Experts of a small language model: 5859 steps.
Below are experts of layer 8 (counted from 0) of a mixture-of-experts language model. Rows are named router (the router's row for the expert) and show model dimensions 0-159. Each number is 128 + 32 x the weight over its row's rms, rounded and kept within 0 to 255.
After each expert's rows: a language model's description of what the expert responds to. This comes from a sample of Wikipedia text that the model never trained on.

# expert 51
router [154 180 153 151 119  94 163 107 121  76 119  86 151  57 104 143 126 120  97 115 146 104 149 184 131  99 154 187  86  99 146 144 143 133 106 145 194  60  88 103  94 106 169 159  76 131 123 111 139 109 151 136 137  78 106 115 114 158 140 109  78 168 117 138 122 111 172 180  63 171  74 144 168 102 125 117 168 131 138 157 137 158 176  83 142 145 139 137 169 148 131 160 146  72 111 142 117 120 178 122 156 175  64 118  63  47 124  85 110 130 106 149 133 108 138 130 159 184 131 170 105 185  99 113 116 122  95 133 112 144  84 103 161 134 119  89  70  95 111  92 103  83  99  95 107 161 105 128 137 100 143 177 147  53 128 107  92 104 159 177]
It responds to: Closing quotation marks and brackets after glosses or botanical authorities, e.g. ("Prince Kaoru"), (Sm.) Schauer, and commas after them.

# expert 19
router [149 159 149 123 117 131 160 128  71 146  82  87 108 111  71 142 105  84  87 193 117 122  96  75  73 110 106 154 151 189 141 175 147 161 251 117 184 159 145 115 119 161 127 148 173 140  88 102 136 125  92 109 128 121 137 141 132 141 136 141 131 177 151 122 124 110 130  64 121  99 126 154  73 132 132 136 133  93 115 119 193  83  98 125  59 203 119 146 152 141 192 122 117 186 138 124  83  82 151 147 117 118 114 109 150 110 109 148  80 100 115  87 150 130 135  68 104  86  93 122  88 178 152  95 148  60 152  60 127 160 166 165 118 135 137 100  93 116 188 167 128 135 116 163 110 134 172 116 144 138  92 143 103 127 143 150 165 120 134 109]
It responds to: Spaces before numbers in tables, sports scores and dates, plus mid-word pieces like ig and arg in names (Sigurd, Fargo).

# expert 20
router [139 176 101 154 168 152 168 131 180 154 182 149 171 132 133 137 164 176 149 107 132 153 112 143 116  74  97  93 105 144 142 117 160  79  75  77 102 139 139 147 142 100  51 103  83 170 118  90 114  91 183  96  71 144 136 132 177 174 153 159  76  98 108  66 133 145 132  92  98 100 173  83 112 165 114 153 137 120 101 120  51 106 113 132  99 141 132 144 140  83 128 152 154 155 104 215 102 150 146 162  93 156 146 164 100 125 112  58 145 166 127  75 165 112  71 132 100 126  87  90 149  79 130 148 129 109 115 100 144 181 137  85 147 118 127  78 163 145 187 148  98 147 131 134 136 106 128 132 103 141 156 135 105  82  87 178 117 117  77 171]
It responds to: Word-final suffixes such as ic, ate, ity, ant, ible, ute, completing words like amateur, magic, opportunity, elephant, Variety.

# expert 8
router [119 149 100 163 101 145 134 119 120 135 131 142 144  74 179 159 124  69 166  74 158 116 131 114 237 150 136  83 122 151 133 153 113 163 171 101 143 120 157 125 166 109 117 151 150 162 116 180 156  97 133 150 159 124 155 141 158  95 122  92 114 104 171 189  78  79 145 132 160 122 120 153 168 176 129  94 116  83 151 104 103 178  83 116 120 146 107 176 144 103 113 112  99  70 141 168 135  63  97 168 160  75  79 140  88 172 128 126 102 155 133  89 122 115 170 175  92 130 132  97 113 105  88 184 121 119 160  76  88  76 136 115 127 103 155  50 153 135 140 127 139 106 189 139  70  78  94  82 141 115  80 166 120 160  94 139 173 104 112 106]
It responds to: Short consonant-led pieces starting or early in a word, like h, sh, Y, sl, che, ro, as in Saskatchewan, abbreviated, shown.

# expert 7
router [118  47 130  89 143 174 147 174 120 171 111 153 140 118 135  84 142 196 122 178 164 152 118 129  64 167 103 110 143 121 109  95 133 128 103 104 146 148 135 147 132 126 112  91 102 157 121 105 156  88 113  42  98 130 117  91 136 105 151 134  90 119  95 167 112 141 136  76  73  85 101 106 173 127 161 115 130 116 145 124 114 100 127  98 111  69 158  97 163 187 138 105 164 166  87 195 212 214 149 179 158 142 145 125 124 123  90  96 129 136 103 150 160 131 107 119  81 156  86 151 130  94 143 167 181 174 152 113 170 106  29 110 119  82 159 114 190 129 157 152 142 168 152 163 125  99 148  93 153 115 117 130 147 129 120 140 107 167 155 127]
It responds to: Closing suffix pieces of longer words and names, such as y in inquiry, est in inquest, ation, ment, ful.

# expert 6
router [115 129  99 160 124 174 115 170 136 147 137  91  97 101  73 148 133 155 136 101 105 183 170 182 107 132  65 178 124  59 158 120  96 108 155 152 192 136 145 113 191 154 147 127  90  97 163 147 125 165 123  92 155 160 130 155 157 140  76 137 121  65  86 184  88 162 140  80 104 167 117 118 100 128  67 184 132 104 133 130 133 129 148 155 115 100 179  72 109 130 107 128 134 144  60 150 182 123 115 171  99 163 121  66  89 104 102 130  90 130 133 108 113 181 152 117 109  98 120 152 190 148 113 124 154  87  94 119 142 156 127 119  68 150  88 118 118 156 171 127 108 130 133 165 139 133 173 157 151 129  45  73 183 160 161 118 124 132  72  87]
It responds to: Everyday nouns and the pronoun it after the, his or a, such as work, term, career, town, government.

# expert 54
router [181 114 200 178 115 189 137 117 128 117 166 132 115 104 191 156 132  98 108 130 160 103  88 115 165  91 158 144 103 160 198 137 145  82 145 105 144 175  90  91 167  79 138  90 130 101  97 166 120  77 137 102 175 119  81 158 147 132 166 136 132 126 149  53 128 201 157 143 108 122 177 124 150 128 148 156 119 147 119 127 109  71  62 164 157 127  99 137 139 182 119 171 120  94 145 134  95 143 123  75 120 105 174 118  72 185 146 173 155 160 193 115 137 102 130 148  86 103  91 113 114 136 128 102 156 103 126  66  81 108 117  93  98 141 145 114  91 112 118 139 143  75  93  96 133 106  70 155 131 154 106 158 135  44 120 123  87 144  79 119]
It responds to: First pieces of words starting with consonant clusters like Gr, gr, b, comp, ph, Kh, as in Grade, bronze, Graduate.

# expert 12
router [151 152 161  85 136 144 105 120 194  89 124 155 173 108 109 111 121 133 104 141  95 157  95 159  60 147 165 133  71  84  97 110 139 143 130 141 139 155  59 142 110 133 159  97 108 153 102 127 119 115  88  81  92  97 115  63 156 136 161 148 140 139 109  82 121 104  53 120 174 157  85  91 132  95 156 112 117 120 157 153  49 174 141  71 195  63  97 141 126 192 110  83 125 127 102  71 167 139 187 136 115 157 102 143  96 137 141  88 137  91  83 152 147 169 103 123 195 123 146  71  99  66 127 174 193 167 146 137 134 126 147 123 142 132  85 148 101 113 148  96  89 147 101 115 143 138 107  73  71 136 159 132 134 112 115  91 152 122 141 153]
It responds to: Final syllable pieces of non-English personal and place names, mostly vowel endings like -ić, -ka, -ski, -ina, -ana.

# expert 26
router [180 172  62 124 100  83 106 173 147  88 141  95 137 107 114 103  82 134 120 101 193 138 112 184 151  84 144 129 123 107 106 165  57 134 132 162 122  88  74 162 177 138  81 119  91 168 167 137 121  69 100 170 108  93  74 163 106 111 158 109 195 102 140 154 125 144 142 149 120 167  85 165 157 128 100 134 102 125 178 127  69 115 129 114  93 132  83 143 135 111 104 185 122 118  93 126 119 113 130 111 166 170 128 147 180 175 155 153 137 152 174 100 120  87 127  87 147 143 157 172 189 116 172 106  73 143 130  78 116 114 157 168 133 142  94 137 164 156 146 122 145 110 114 164 117 144  95 173 148 138 178  64 154  88 193 114 175  75 104 147]
It responds to: Word-beginning stems like form, class, Christ, com, sec(ret), ad(op)ted awaiting a suffix, plus closing parentheses and pipe-line-breaks ending table rows.

# expert 32
router [ 62 136 127 208  96  94 130 135  80  64 145  91  94 134 116 130 106  81 144 138 106 131 184 195 114 124 159 170 122 184 148  65  66  95 224 183  95  97 129 123 132 111 122 130  80 147 174 108 140 150 155 124 150 130 145 152  89 201 128 132 103 114 135 149  95 143 145  89 104 129 130 114 141  89 142  67 143 133 132  96 128 134 153 164 130 127 104  74 139  99 171 176 106 115 191 144 156  96 126 149 114 146 129 111 121 122 123 102 101 176  96 131 110 143 105  83 109 151  72 153  94 138 117 138  68 135 169 143  68 121 181 167 200  68 129  91 145 138 149 143 116  74 119 135  92 102 128  81  97  97 111 149 146 109 111  92  74 138 159 125]
It responds to: Single capital letters starting names or acronyms, often after quotes, parentheses or hyphens, as in iOS, DVD, RusVelo, Piping.

# expert 55
router [ 82 130 130 146 111 148 131 102 119  95  58 167 105 136 152  88 114 132 151 115 140 174 167 149 146  66 113 104 131  55 150  29  69 101 100  83 203 124  99  85  90 169 135 134 101 147  77 107 124 162 110 156 176 165 117 137 154 107 122 129 100 139 134 105 115 164  90  92  71  85  85 141  88 148 134 139  81 145 122 132 168 153 159 110 135 146 127 130 130 130 150 129 144  71 126 103 107  96  85 138 128 157 162 101 114 121  71 157 102 139 122 157 155 142 106 144 130 113 139  63  77 223  98 108  90 166 107 116 146 203 148  90 127 133 135 103  72 165 129  77 150 116  81 121 136 192 162 169 122 132  96 129  90 110  86 104  89 144 138 139]
It responds to: Unit and quantity tokens after numbers, such as %, mi, km, ft, $, and compass words like north, south, east.

# expert 28
router [ 85  95 136 160 171 181 137 138 156 152 121 187 186 166 114 107 147 130 104 124 107 144 146 105 107  84 123 128 135 105 110 147 126 157  64  99 205  56 109 168 143 109 131 148 159 197  82 100 138 107 135 142 126 150 188 114 125  91 142 167 172  63 126 108  68 164 156 154 103 184 137  81 148 145 160 166  91 115 148 145 145 167  70 114 156 116 134 121 138  82  99 147 118  94 143  83 132  78 105  91 134  85 162 113  83  74 167 170 138 156 192 130  93 195 144 136 168 150 181 129 102 161 135 103 158  93 101 136  87  91 115 125 138 119 125 155 153 144 128 105 116  83 114 119 129 163 115 172 150 119 106 143  96 187 161 141 176  79  67 108]
It responds to: Clause-linking words but, when, while, who, if, and group nouns like people, man, family, team, in narrative prose.

# expert 4
router [119 142 136 193 138 128  90 136 169 124 149 141 148  56 106  77 134 141 136  88 136 190  61 151  97 124 146 139 118  90 131  84 193 133 187  76 128 157  73 138 145  92 178 105 103 117 118 152 157 119 150  44 137 158  77 125 125 134 146 167 160  81 177 121 128 106  97 132 130 106 152 119 121 145 107  76 139 135 140 185 124 156 131  85 124 111 130 105  99 166 109 126 122  94 120 115 190 191 125 161  75 136 146  43 180 146  80 150 145 103  96 131 152 105 122 122 151 118 208 158 162 125 164 140 160 103 108 128 157 117  84 135 148 143 120 110  84 122 161 137  91  82 153 182 153 173 132 132 143 123 184 167 153 149 170  87 111 184 112 185]
It responds to: Mid-word syllables like ar, ak, ik, and, tar inside non-English proper names and places, e.g. Kazakhstan, Shōtarō, Alejandro, Devikulam.

# expert 61
router [153  93 115 145 109  92 144 200 151  77  99 133  87 151 118 114 132 196 148 136 109 131  78 102 148 133  83 164 101 121 134 137 107 109 103  80 142  93  73 101 174 140 171 110  77  75 159  55 146 119 110 159 144 107 141 168 130  91 182 154 143 135 185  82 129 163  83 169 142 189 169  58 109  63 131 175 108 144 160 111 131 111 154 138  94 113 198  90 136 142 185 124 105 148 119 100  99 145 142  68  84 124 106 176  98 114 138 156 138  78 150 153 125  94 134 126 100 138  97 169 162 137 161 112 117 104 119 106 135 101  75 146 121 119 136  99 210 172 115 139 108 142 101 136  87 128 124 165  62 148 164 114  79 106  87 167 156 114 144 100]
It responds to: Plural s and es endings and the verbs was, is, were, especially in awards, votes, nominations, and performance credits.

# expert 17
router [138  97  92 167 119 192 116 127 111 184  96 177 131 133 117  53  98 152 151 169 156 123 106 122 194 170 115  93 192 135 121 154 151 165  90 105 116  78 106 116 135 138 178 124 125 163 126 195 138 163 172 157 121 103 112  93  85  83 169 111 150 111 183 138 124 142  81 150 112 133 114  59 164 132 185 181  89 134 143 105 127 118 163 146 144 126 142 134 128  85  35  83 130 151 118 155 154 116 152 143 155 137  96 114 107 124 142  94 155 155 127 182 123  94  96  92 185 105 182 147 114 138 131 137 181  87 116 115 176 147 100  70 142 111 138  97 151 179 199 171 132 157  97 119 157 190  99 156 129 181 146 121 148 138 114  85  88 113  99 117]
It responds to: Commas and words linking list items or clauses, such as and, or, &, including, often in headings like Sites and Monuments.

# expert 27
router [171 148 170 149 148  64 119 105  95 128  89 121 159 160 198 121 178 146 108 177 118 138 146 121 187 120  60 111 163  99 127 208 100 155  93 137 150 111 176 165 122 133 115 139  76  81 162 100 194 106 141 147  95 130 156  76 116 112  87  70 103 168  55 150 141  85 175 100 104 113 210 185 132 146 144 121 130 152  99 116 109  93 123 156 124 122 109 146 142 124 179 105 121 146  81 162 177 142 117 197 144 108 118 118 155 105  82 104  81 153 108  75 115 129 143 174 125 161 133 121 152 151 128 156 123 110 167 202 124 124 148 125 127  91 106 134 150 154 164 169 132 160 181 120 157 111  91 166 125 147 143 167 151 153  87 137  86 113  76 145]
It responds to: Prepositions following a verb or noun in running prose, such as concerned about, impact on, centered around, purposes of.

# expert 42
router [125 184 140 135 112  90 134 136 188 147 130 109 169 104  85 100 120 125 116 151 137  88 123 101 169 127 152 130 201 171 104  68 178 132  99 110 134 106 160 130  94 155  80  88 100 110 129 103 138 102 176 151 109 133 147 141 172 176 101  99 132 189  84 105 177 162 188 124 141 171 111 112 168 173 153  86 146 102  96 111 125 141 155  93 170  80 186 168 122  59 133 162 143 110 178 175  77 142 116 125 108 141 145 192 117 183 135 119 139 136 154 142 128 129 114 137 129 171 140 158 101 196 106 128  93 143 137 149 115 205  90 217  93 142 107 133 103 155 130 137  89 161 154 127 157 144 119 114 130 140 158 118 171  81  82  60 106 180 141 161]
It responds to: Past and -ing verb endings like washed, catched, and words like with, by, due, received following passive or descriptive verbs.

# expert 14
router [177 120 151  83  96  97 149 144 139 207 141 126  71 150  99 160  88 100  79 114 164 112 181 156  91 148 109 130 107 173 132 169 162 157 140 162  71 122 124 158 117 136 111 147 166 135 111 130 145 173 141 138 135 105 176 172  72  73  83  96 227 161 164 157 128 183 164 188 167 151 119 121 117 119 179 103 143  98 159  93 154 121  60 156 137 156 110 112  82 143 121 140 154 100 188 137 110 116 105 118 101 103 106 133 167 152  96 149 169 140 159 121 110  83 192 184 136 166  70  82 143 147 159 115 120 125 133 118 157 145 140 182 108 124 115 117 171 151 109 112  78 178 154  81 103 126 168 112  84 152 141 128 102  99 170 127  95 164  98 104]
It responds to: Pieces right after a capital initial in personal names, like Cifello, Cedric, Fifth, Cedeño, plus blank spaces in sports and election tables.

# expert 18
router [133 115 146  86 119 119 151 135 138  83 143 130 102 153 127 139  75  72 173 161 119  67 123 203  44  90 167  93 180  74  54  90 135 127  94  92 115  65  44  77 141 132 138 154 166 116 136 147 145 112 135 157 183 123 147 125  92 169 119 142 101 162 121 155 122 111 183 111 140 148 100 191  85 123 132 106 123 159  71 126 155 161 131  87 138 156 162 122 150 105 119 112 107 103 105 121 161  95  98 132 116 147 105 157 166 158 159 119 152  21 188 105 143 166 175 103 116 132 105  79 150 110 101 134 134 124 144 118 150 119 135 164 160 131 109 104 103 128 166 194 151 135 160 152 141 109 134 138 168 115 110 129  70 149 143 179 156  99 140  73]
It responds to: Day numbers after month names and the second half of split years, as in October 2, 20-21, 19-48.

# expert 57
router [173 117  67 169 133 189 133 117 181  73 150 158 157 151 145  84 110 236 186 136  99 154 138 216  51 129  64 131 164  90 123  87 114 119 161 106 122 113  96 115 135 132 137 197 119 164 127 136 131 177 118 107 128 168 150 139 146 104 157  95 148  78 173  79 152 121 127  78  97 123 109  95 133 145 128 141  98 134 121 120 161 114 140 163 130 115 128 121 108  52 129 146 186 145 123 150 143  93 127 111 133 133 114  89  61 130 123 139  86  93 114 205 118 152  98  96  85  86  82 134 120 150 150 122 156 103  91 112 145 140 104 142  93  94 120 119 156 148  97 138  96 129 105 134 130 110  94 113 166 153  85 187 132 146 191 143  91 108  64 141]
It responds to: Nouns and suffixes naming organizations or services, often capitalized after the, e.g. Agency, Institute, Association, University, company.

# expert 5
router [150 130 149 169 109 128  50 148  56  79 140 151  70 181 178 117 146 115 194 127 108  84 161 185 109 105 168 149 179 116  99 109 164 188 142 138 119 148 125 163 128 131 119 151 146  49 104 126 125 134 151 113 153 141 172 128  88 131  60 146 180 135 183 141 116 102 102 107  97  94 116 201  78 140 151 117 104 149 103 116 136 112  86 177 134 145 139 135 137 115 119 149 118  95 132 111  74 159 135 129 144 131  77 116 154 127 156 109 100 169  96 150 150 172 158 167 196 157 116  95 179 205 159  91 136 176  92 106 127  83 128 146 156 127 141 165 124 119  88 138 162 197 145 131 125 183 155 124 129 114  97 150 101 127 132  65  83 170 130 112]
It responds to: Single capital letters or short pieces opening names, codes and table entries, such as E in Elisabet, U, DEN, DF.

# expert 3
router [109 107 176 157 119 102 151 182 123 134 148  95 143 121 109 128 164 166 136 158 143  85 101  78 144 167 168 139 176  95 156 129 114 154  80  86  96 161  71 102 140 188 118  96 109  60 104  85 221 117 153  87 123 157 209 116 136  80 174 189  83 171  95  91 119 179 155 166 143 103  95 111 162 107 162  92 126 171 159 104  75 157 129  89 152  97 111 164  95 159 111 131  63 133  76 165 115 187 157 128 166  79 151 120  89 151 138 118 100 157 135 140 144  73 126  88 119 158 175 139 147  99  97  96 144 157 127  91 101  74 124 153 153 115 130 109 108 113  94 134 121 149  94 157 148  89 105 161 136 103 126 112 112 128 177 125 107 166  98 140]
It responds to: The word by after Succeeded, Preceded or Directed in infoboxes and tables, plus mid-name pieces like an in Susan, Varanasi.

# expert 2
router [144 158 141 128  93 112 136 149 176 154 148 136 151 100 123 166 117 199 126 158  66  79 102  88  80 152 122  90 131  72 113 103  72 128  66 123  95  85 104 159 136 108 127 104 140 153 128 139 205 116  79  93 135 172 142 118 168 208 187 117  72 115  91 109 142 124 125 193 136  82 125 100  62 143 105 127 188 119 106 105 166 158 149 152 152 157 121  88 149 173 148 185 141 135  85 129 134 128 134 147 156  62 114 171 126  64 196  99 101 142 121 156 126  82 133 139  93 120 110 110  77  52 129 108 115 133 156 108 124 136 138 136  90 141 126  97 129 146 185 174 119 138  99 134 122 178 186 107 122 141  98 111 121  83 163 163 142 148 145  92]
It responds to: Short word-internal pieces like us, in, os, a after a consonant stem, as in plus, culinary, philosophy, globosa, Ecija.

# expert 56
router [ 77 100 109 115 145 143 107  78  56 177  85 116 170 105 113  94 162  68 156 168 146 132  92 114  98 142 151  94  88 187  44 110 157 133  69  87 156 162 173 103  74 122 131 125 137  84 166 113 122 137 154 132 178 125  95 151  66 113 137 149 177 185 112 130 152 135 163 104 134  67 138 135 122 157  83 121  90 143 155 140 107 123 141  91  85 130 168 156 134 103 159 146 158  84 109 146 130 164 127 131 197  90 119 126 158 158 108 117  97 158 166 169  98 155 159  80 141 162 202 157 128 126 131 130 138 116 121 137  69 178  58 114 103 171  95 171 100 164 153 138 168 132 136 110 145 141 143 141 114 123 186 104 184 127 133 155  83 159  90 112]
It responds to: Quantity words and articles before a noun, such as two, three, several, many, main, the, as in split into two groups.

# expert 15
router [154 146 136 109 147 143 124 143 114 114 121 175  67  83 189 179 101 143  98 153 119 144  49 134 191 107 189 113 131 111 136 111 126 151  88  97 153  97 146  93 107  93 152 103 123 119 121 136 108 117 100 118 174 107 152 110  96  50 120 141 173 105 134 196 127  60 131 177 129 138 164  63 103 102 181 150 140  80  94 130  20 159 116 115  82 111  93 104 160 115 124 100  92 103  80  72  93  60 117  80 134 121 167 136  90 193 147 154 127 138 127 129 134 162 103 170 186 158 145 139 155 123 143 171 130 141  94  98 164 145 121  78 114 104 149 115 161  71  95 142 133 136 126 130  90 137 101 150 136 120 109 129 135  94 152  67  97  96 104 136]
It responds to: Lone consonant pieces inside words, often splitting compounds or names, such as the l in sunlight, Bangladesh, Whitlock and fl in overflow.

# expert 47
router [103 121 130 166 213  63 110 109 179  91  77 160 131 116 138  93 137 108 113 135 177 145 149 146 133 127  80 171 120 136 122 161 145 115 146 145 165 159  72 143 110 190 124 142  70  94 164 104 101  53 127 165 154  88 172 160 118 110 183 103 142 114 104 158 142 101 160  94 143 159 131 156 130 106 106 107 163 162 121 133  67 112 149  85 115 131 108 130  67 119 105 132  68 172  84 106 129 111 137 133 103 170 138 109 121 190 178 128 119 148  86 160  91 112 107 117 165 166 100 145 174 165 156 161 170 143 121 159 125 154  98 139 101 128  72 132 157 163  78 116 130 164 160  60 134 144  91 130 153 153 158 151 128 220  54 136  86 141  87 114]
It responds to: Final pieces of verbs, mostly after to or can, such as describ-e, enforc-ing, surv-ive, and whole verbs like using or include.

# expert 60
router [118  61 147 137 132 180 167 126 110 162 154 148 113 139  75 101 197  83 151 126  70 121 161  65  93 158  98  65 172 102  98 167 159  69  82  93 140 100 165 125 123 120 159 113 124 137 156  92 128 156 133 146 124 182 128 143 125  75  79 166 114 106  74 120 155 110 120  85 114  71  72  90 128 119 134 150  70 164  78 120 161 109 168 115 186 146 108 113 110 133 149 130 143 121 102 182 127 104  91 112 112  83 209 177 131 123 149 162 130 151 212 105 108 122 155  94 147 134 183 119  96 166 129 134 120  91 128 166 159 113  99  55 161 113 120 138 114 142 145 108 155 131 153 111 137  83 136 155 127 153 191 107  97 145 148 152 156  71 157 129]
It responds to: The, this, that, which, some, same opening noun phrases or relative clauses in prose, plus Greek text byte pieces.

# expert 21
router [120 104  91  90  62 121  97 121 144 147 148  74 153 107 151 110 128 172  85 106  80 118 136 103  84 176 143  99 142 116 136 120 168 134 255  97  81 192 123 103 155 142 120 112 166 108 130 122 148 144 102 105 156 144  77  95 111  95 138 154 152 176 106 137  92  65 176 110 120 127 179 154 136 124 117 106 153 125 121 119 160 167 117 156 116 137 147  94 125 138 108  95 148 134 128 128  73 168 117 176  97 155 187 154 111 164 104 121 113  89 152 148 134 174 111 122 118 126 132  59  41 149  79 120 143  88 196 103 124 109 124 121 131 136  77 173 161  95  98 175 119 129 112 141 130 116 180 144  70 214 140 115 161 100 115 108  99 130 157  93]
It responds to: Two-digit number pieces within dates, coordinates, times, heights and scores, e.g. 1697, 47:13, 1.60 m, 28–14.

# expert 35
router [157 164  55  98 125 121  91 144 185 112  89  94  79 160 118 178 139 152 137 168 121 124  99 134 136  94  65 140 139 104 129 228 117 148 116 172 122 101 182 118 126 152  84 140  88 100 204 107 113 125 109 130 137  78 112 149 131 144 141 162 114  91 141 123 104 145 125  52 134 181 152 151 147 139 137 105 166 113 115 102  48 109 114 131 160  93 118 126 109 159  99 135 143 143 100 140 154 130 151 138 114 169  90  89  90 132 114 116  76 127  97 171  87 147 165  87  98  98 128 154 137 177 143 127  62 122 107 163 134  57 135 188  63 168 126 156 138 187 136 140 119 110 178 122 122  98  77 172 162 184  97 109  83 161 140 168 177 115 142 112]
It responds to: Middle stems of common words that take suffixes next, such as f-ill-ed, ad-vert-ising, serv, support, com.

# expert 30
router [154  90 185 110  96 138  67 105 132 132 116 146  71  93 115 134 113  60 102 124 124  76 161 170 122 180 140 157 145 145 134 136 141  82 138 122  97 159 181 120 103 156 142 142 134 122 101 216 148 204 124 113 162  62 174 109 140  81 131 155 140 145 135 140  97 132 142 136 136  63 115 180  89 135 114  92 174 103 113  97 138 173 107 162 134 155  82  60 115  81  94 121 172 112 152 130 144 118  96 127 170 174 162 122 158 154 199 142  99 184 152 175 111 118  86 119 145 139 126 137 104 133 106 105 139 178 125  74 101 123 133 149  52 142 154  90  93 100  85 123 155 133 111  99 183 109 189 122 148 187 107 141 188 159 152 129  86 117 125 121]
It responds to: Capital letters within abbreviations, codes and table identifiers such as AMO, LMS, VDOT, call signs and asteroid data.

# expert 63
router [108 135 173  98  70 111  82 134 170 130  69 124 127  69  73 175  60  63 102 154 162 114 141 121 175 129 158 181 118  91 114  87 115 117 117 128  83 165 122  81 136 115  94 127 103  93 132 128  89 108 145 143 167 128 134 155 152 129 146 125 114  85 167 144 175  89  97  99 132 132 183 138 116 151 101 130 125 177 111 183 208  73 103  93 126 128 110 129  78 130 152  86 120  88  72 149 137 177 173 117 114 138  93 123 183 156 118 152  87 157 139 110 105 105  94 171 117 147 128 123 163 157 142 121  98 139 120 160 126 188  75  77 131 133 134 118 123 148  83  84 122 135 122 101 158 129 146 183 161 104  85 121 131  73 167 221 142 151 194 128]
It responds to: Ordinal endings th, nd, rd and words like third in rankings and tables, plus th pieces inside words like orthologs, athlete.

# expert 23
router [130 126 162 150 155 114 113 127 101  97 191 127 108 125 197  68 194 206 129 136 122 102 118 126 106  92 158  73  79 158 191 151 134 135 115  98  94 137 107 113 108 167 105  96 161  96 189 146 125 147 120 166 138 165 100  69  73 115  57 153 118 149  91 143 152 123 155  60 117 152 184 166 108 128 145 108 124 123 113 130 153 151  60 169 170 169 106 153 141 120 200 107 148 115 166 135 182 176 119 141 180  85 110 164 176 116 120 136  90 109 128 114  98 124 182 158  90 112 165 180 163 123 131 119  86 126 116 169  91 190 165 170 102 101 125 115 160 114 105 157 120 179 150 129 155 145 148 124 154 112 198 106 147 135 102 108 115 132  95 146]
It responds to: The preposition on before dates or surfaces, as in married on 7 November and oil on panel, plus numbers in tables and scores.

# expert 11
router [162  69 106 180  74  72 142 171 127 141 129 107 160 191 150 151 170  69 126 139 142  52 154 149  82 135 142  69 130  85 106 179 132 215 161 176 142  67 131  98 110 160 159 138  86 150 141 129 135 166 140 119 134 125 146 103 147 114 110  99  86 125 126 126 178 122 119 167  85 167 108 170 130 147 149  84 138 123 165 138 152  71 174 130 100  73 157 152 180 133  95  94 173  85 189 100 116  83 139 121 163  92 160 134 107 103 117 103 113 141 171  99 134 134 144 154 105  67 173 109 130 131 144  75 102 148 139 171 138 117 104  96 156 112 136 105 133  61 158 118 125  95  86 126  92 172 126 156  62 116 171 130 140 103 100  96 148 119 166  87]
It responds to: Short lowercase or vowel pieces right after an opening consonant in Latin, French or medical words, such as p-le-bis, p-ne-umonia, o-lfactory.

# expert 33
router [137 159 144 171 166  88 105 100 148 135 158 128 143 151 114 113 141 135 131 193 166  59 162 150 137 158 160 113 144 139 195 136 160 136 218 123 166  94 170  90 141 145 117 184 103 143 112 116 106 108 169 142 154 129 130 120 151  96 125  90  81  87 164 108  93 115  88 105  85 126 105 215  94  74 120 126 140 122 118 151 157 160 154 134 206 122  72  89 134 114 101  71 200 109 103 157 135  47 105 131 106 130 132 123 111 112 113 137 126 114 132 126 140 137 144 138 172 128 132 148 123  87 155 111 140 160 123 172 122 183 157 129 160  71 132 148 116  68 109  68 104  51 146  84 140 118 159  75  88 105 141 114 164  76 123 156 123 128 201 121]
It responds to: Letters, digits and symbols inside chemical formulas, gene IDs, math markup and model codes, e.g. C16H20BrN, MGI, F/A-18 Hornet.

# expert 58
router [104 111 141 103 141 129  98 181  84 152  85 151 108 181 111 146 118 127 109  88 153 131 120 125 153 137 130 117 189  95 122 161 170 168 112 182 163  73 193 167 181 169 164 177 174 148 123 140 133 102 163 173 152 126 125 158  67 105  75  83  86 118 130 149 105 160  66 118 143 103  93 128 102  90 117 135 104 162 127  86 143 162  98 149  80 166 138 104 132 154 117 132 107 149 135 148 163 155 132 110 103 158 133  81 105 145 166 141 183 106 159  87 138 169 188 145 113 125 121  73 153 179 111 164  80 105 138  77 176 100  88 125 187 125 176 168  80 167 186 172 136 167 128 140  85 122 170 130 116 164  70 143  91 155  94 102 128 106 120  73]
It responds to: Word-internal pieces like pl, f, l after a prefix, as in simpler, subplots, replace, and word starts Off, dev, expl.

# expert 24
router [120 138 168 145  87 174 190 121  81 185 130 123 148 106  63 107 126 155 169  96  89 143  77  78 156 131 155 139 115 108 125 113  98 126 154 172 184 114 121 140 176 100 177  53 138 131 165 158 155 178 106 139  65 151  87 166  91 111 130  80 151 127 153 113 137 158 130 118 157 101 100  75 182  82 103 149  85 101  98 155 100 145 138  96  88 135 179 158 165 136  93 158 117 153 101 148 116 145 179 109 173 143 128 120  96 118 126  91 124 175 117 134 156  63 118 109 113 151 125 115  75  72 104 147 144  67 166  77 131 149  93  99 198 161 123 141 117 180 179 161 100 106  92 152 116 127 141 192 154  96 142 161 143 121 184 110  95 131  95 136]
It responds to: The, a, an and possessives his, her, their before a role or relation in biographies, as the older brother, his wife.

# expert 16
router [117 150 127  91  95 118 110 130 142 150 171 126  67  88  70  72 102 178 141 129  63  95 166 159 137 153  97 162 123 156 101  81 114  99 133  90 132 121 104 130 141 108 121 121 146  77 189 157 132 186 123 148 145 153 118 106 135 112 117 115 118  78  83 115 143 121  70  96 161 156 110  92 108 132  70 183 159 167 198 154 191 165 215 141 133 172 122  84 104 102 127 113 123 119 149 119 113 162 158 187 166  96 162 145 158 138 164 180 119 136  96 183 124 137 198  87  91 128 176 113 134 125 166 109 142 161  47 163 129 117 174 154 144 127 155 148 189 152 141 119 118 171 111  90 172 184 155 132 130 115 126  86 160 120 153 117 162 102 125 122]
It responds to: Word-internal pieces such as ap, am, ace, ach completing English words after a first fragment, e.g. seaports, peace, beam, fragments.

# expert 46
router [156 100 195  82  80  93  83 180 105 123 149 131 122 138  63 132  58 101 111 133 117 187 183 128 136 148 145 108 187 129  61  79 119 134 119 140  84  91  84 149 109  81 171 146 199  81 121 174 177 141 129 113 166 113 143 108 136  92 130 132 154 139  93 117 128 121 129 119 151 113 123 220  81 105 143 124 119 146 144 129 153  72 108 149 149 170 106  81 113 156 129 145  93  92 161 142 116 114  92 104 110  99 102  75 177 124  81 124 130 126 178 149 157 150 108 176 111  93 140 106 183 135 157 122 113 136 155  72 126 154 147 154 175  91 155  81  67  98  89 105 183 111 133 176 161  99 146 102 149 134 140 149 161 173 191 137 139 136 109 110]
It responds to: Month names in dates like "1 November 2019" or "29 September", and table row-end pipes and separators.

# expert 10
router [159 145 134 104 131 100 116 119  89 110 112 124 172 130 138 154 111 186 111 128 126 144 127 116 199 134 103 122 110  44 119 211  90 148  86  97  89 112 126 137 146 110 218 135 147 102 204 105 115 127 126 133  56 163 130 130  71 154 132 107 115 180 121 124  86  96 142  95 107  77 136 109 135  68 133 139 121 174 111 154 107  81 132 106 121 113 143 150 145  75 142 118 123 132  68 127 154 105 165 144 168 136  86 165 113 141 125 101 131 111 193  85 130 123 102 198 173 130  76  97 163 109 163  94 143 171 112 167 139 150 103 153 154 112  75 107 162 159 168 147 117 125  71 196 118 106 104 199 138 156 133 103 154 153 112 147  87  81  96 177]
It responds to: Prepositions, above all "of", plus for, in, from, at, after nouns like Bachelor, member, part, Institute, government.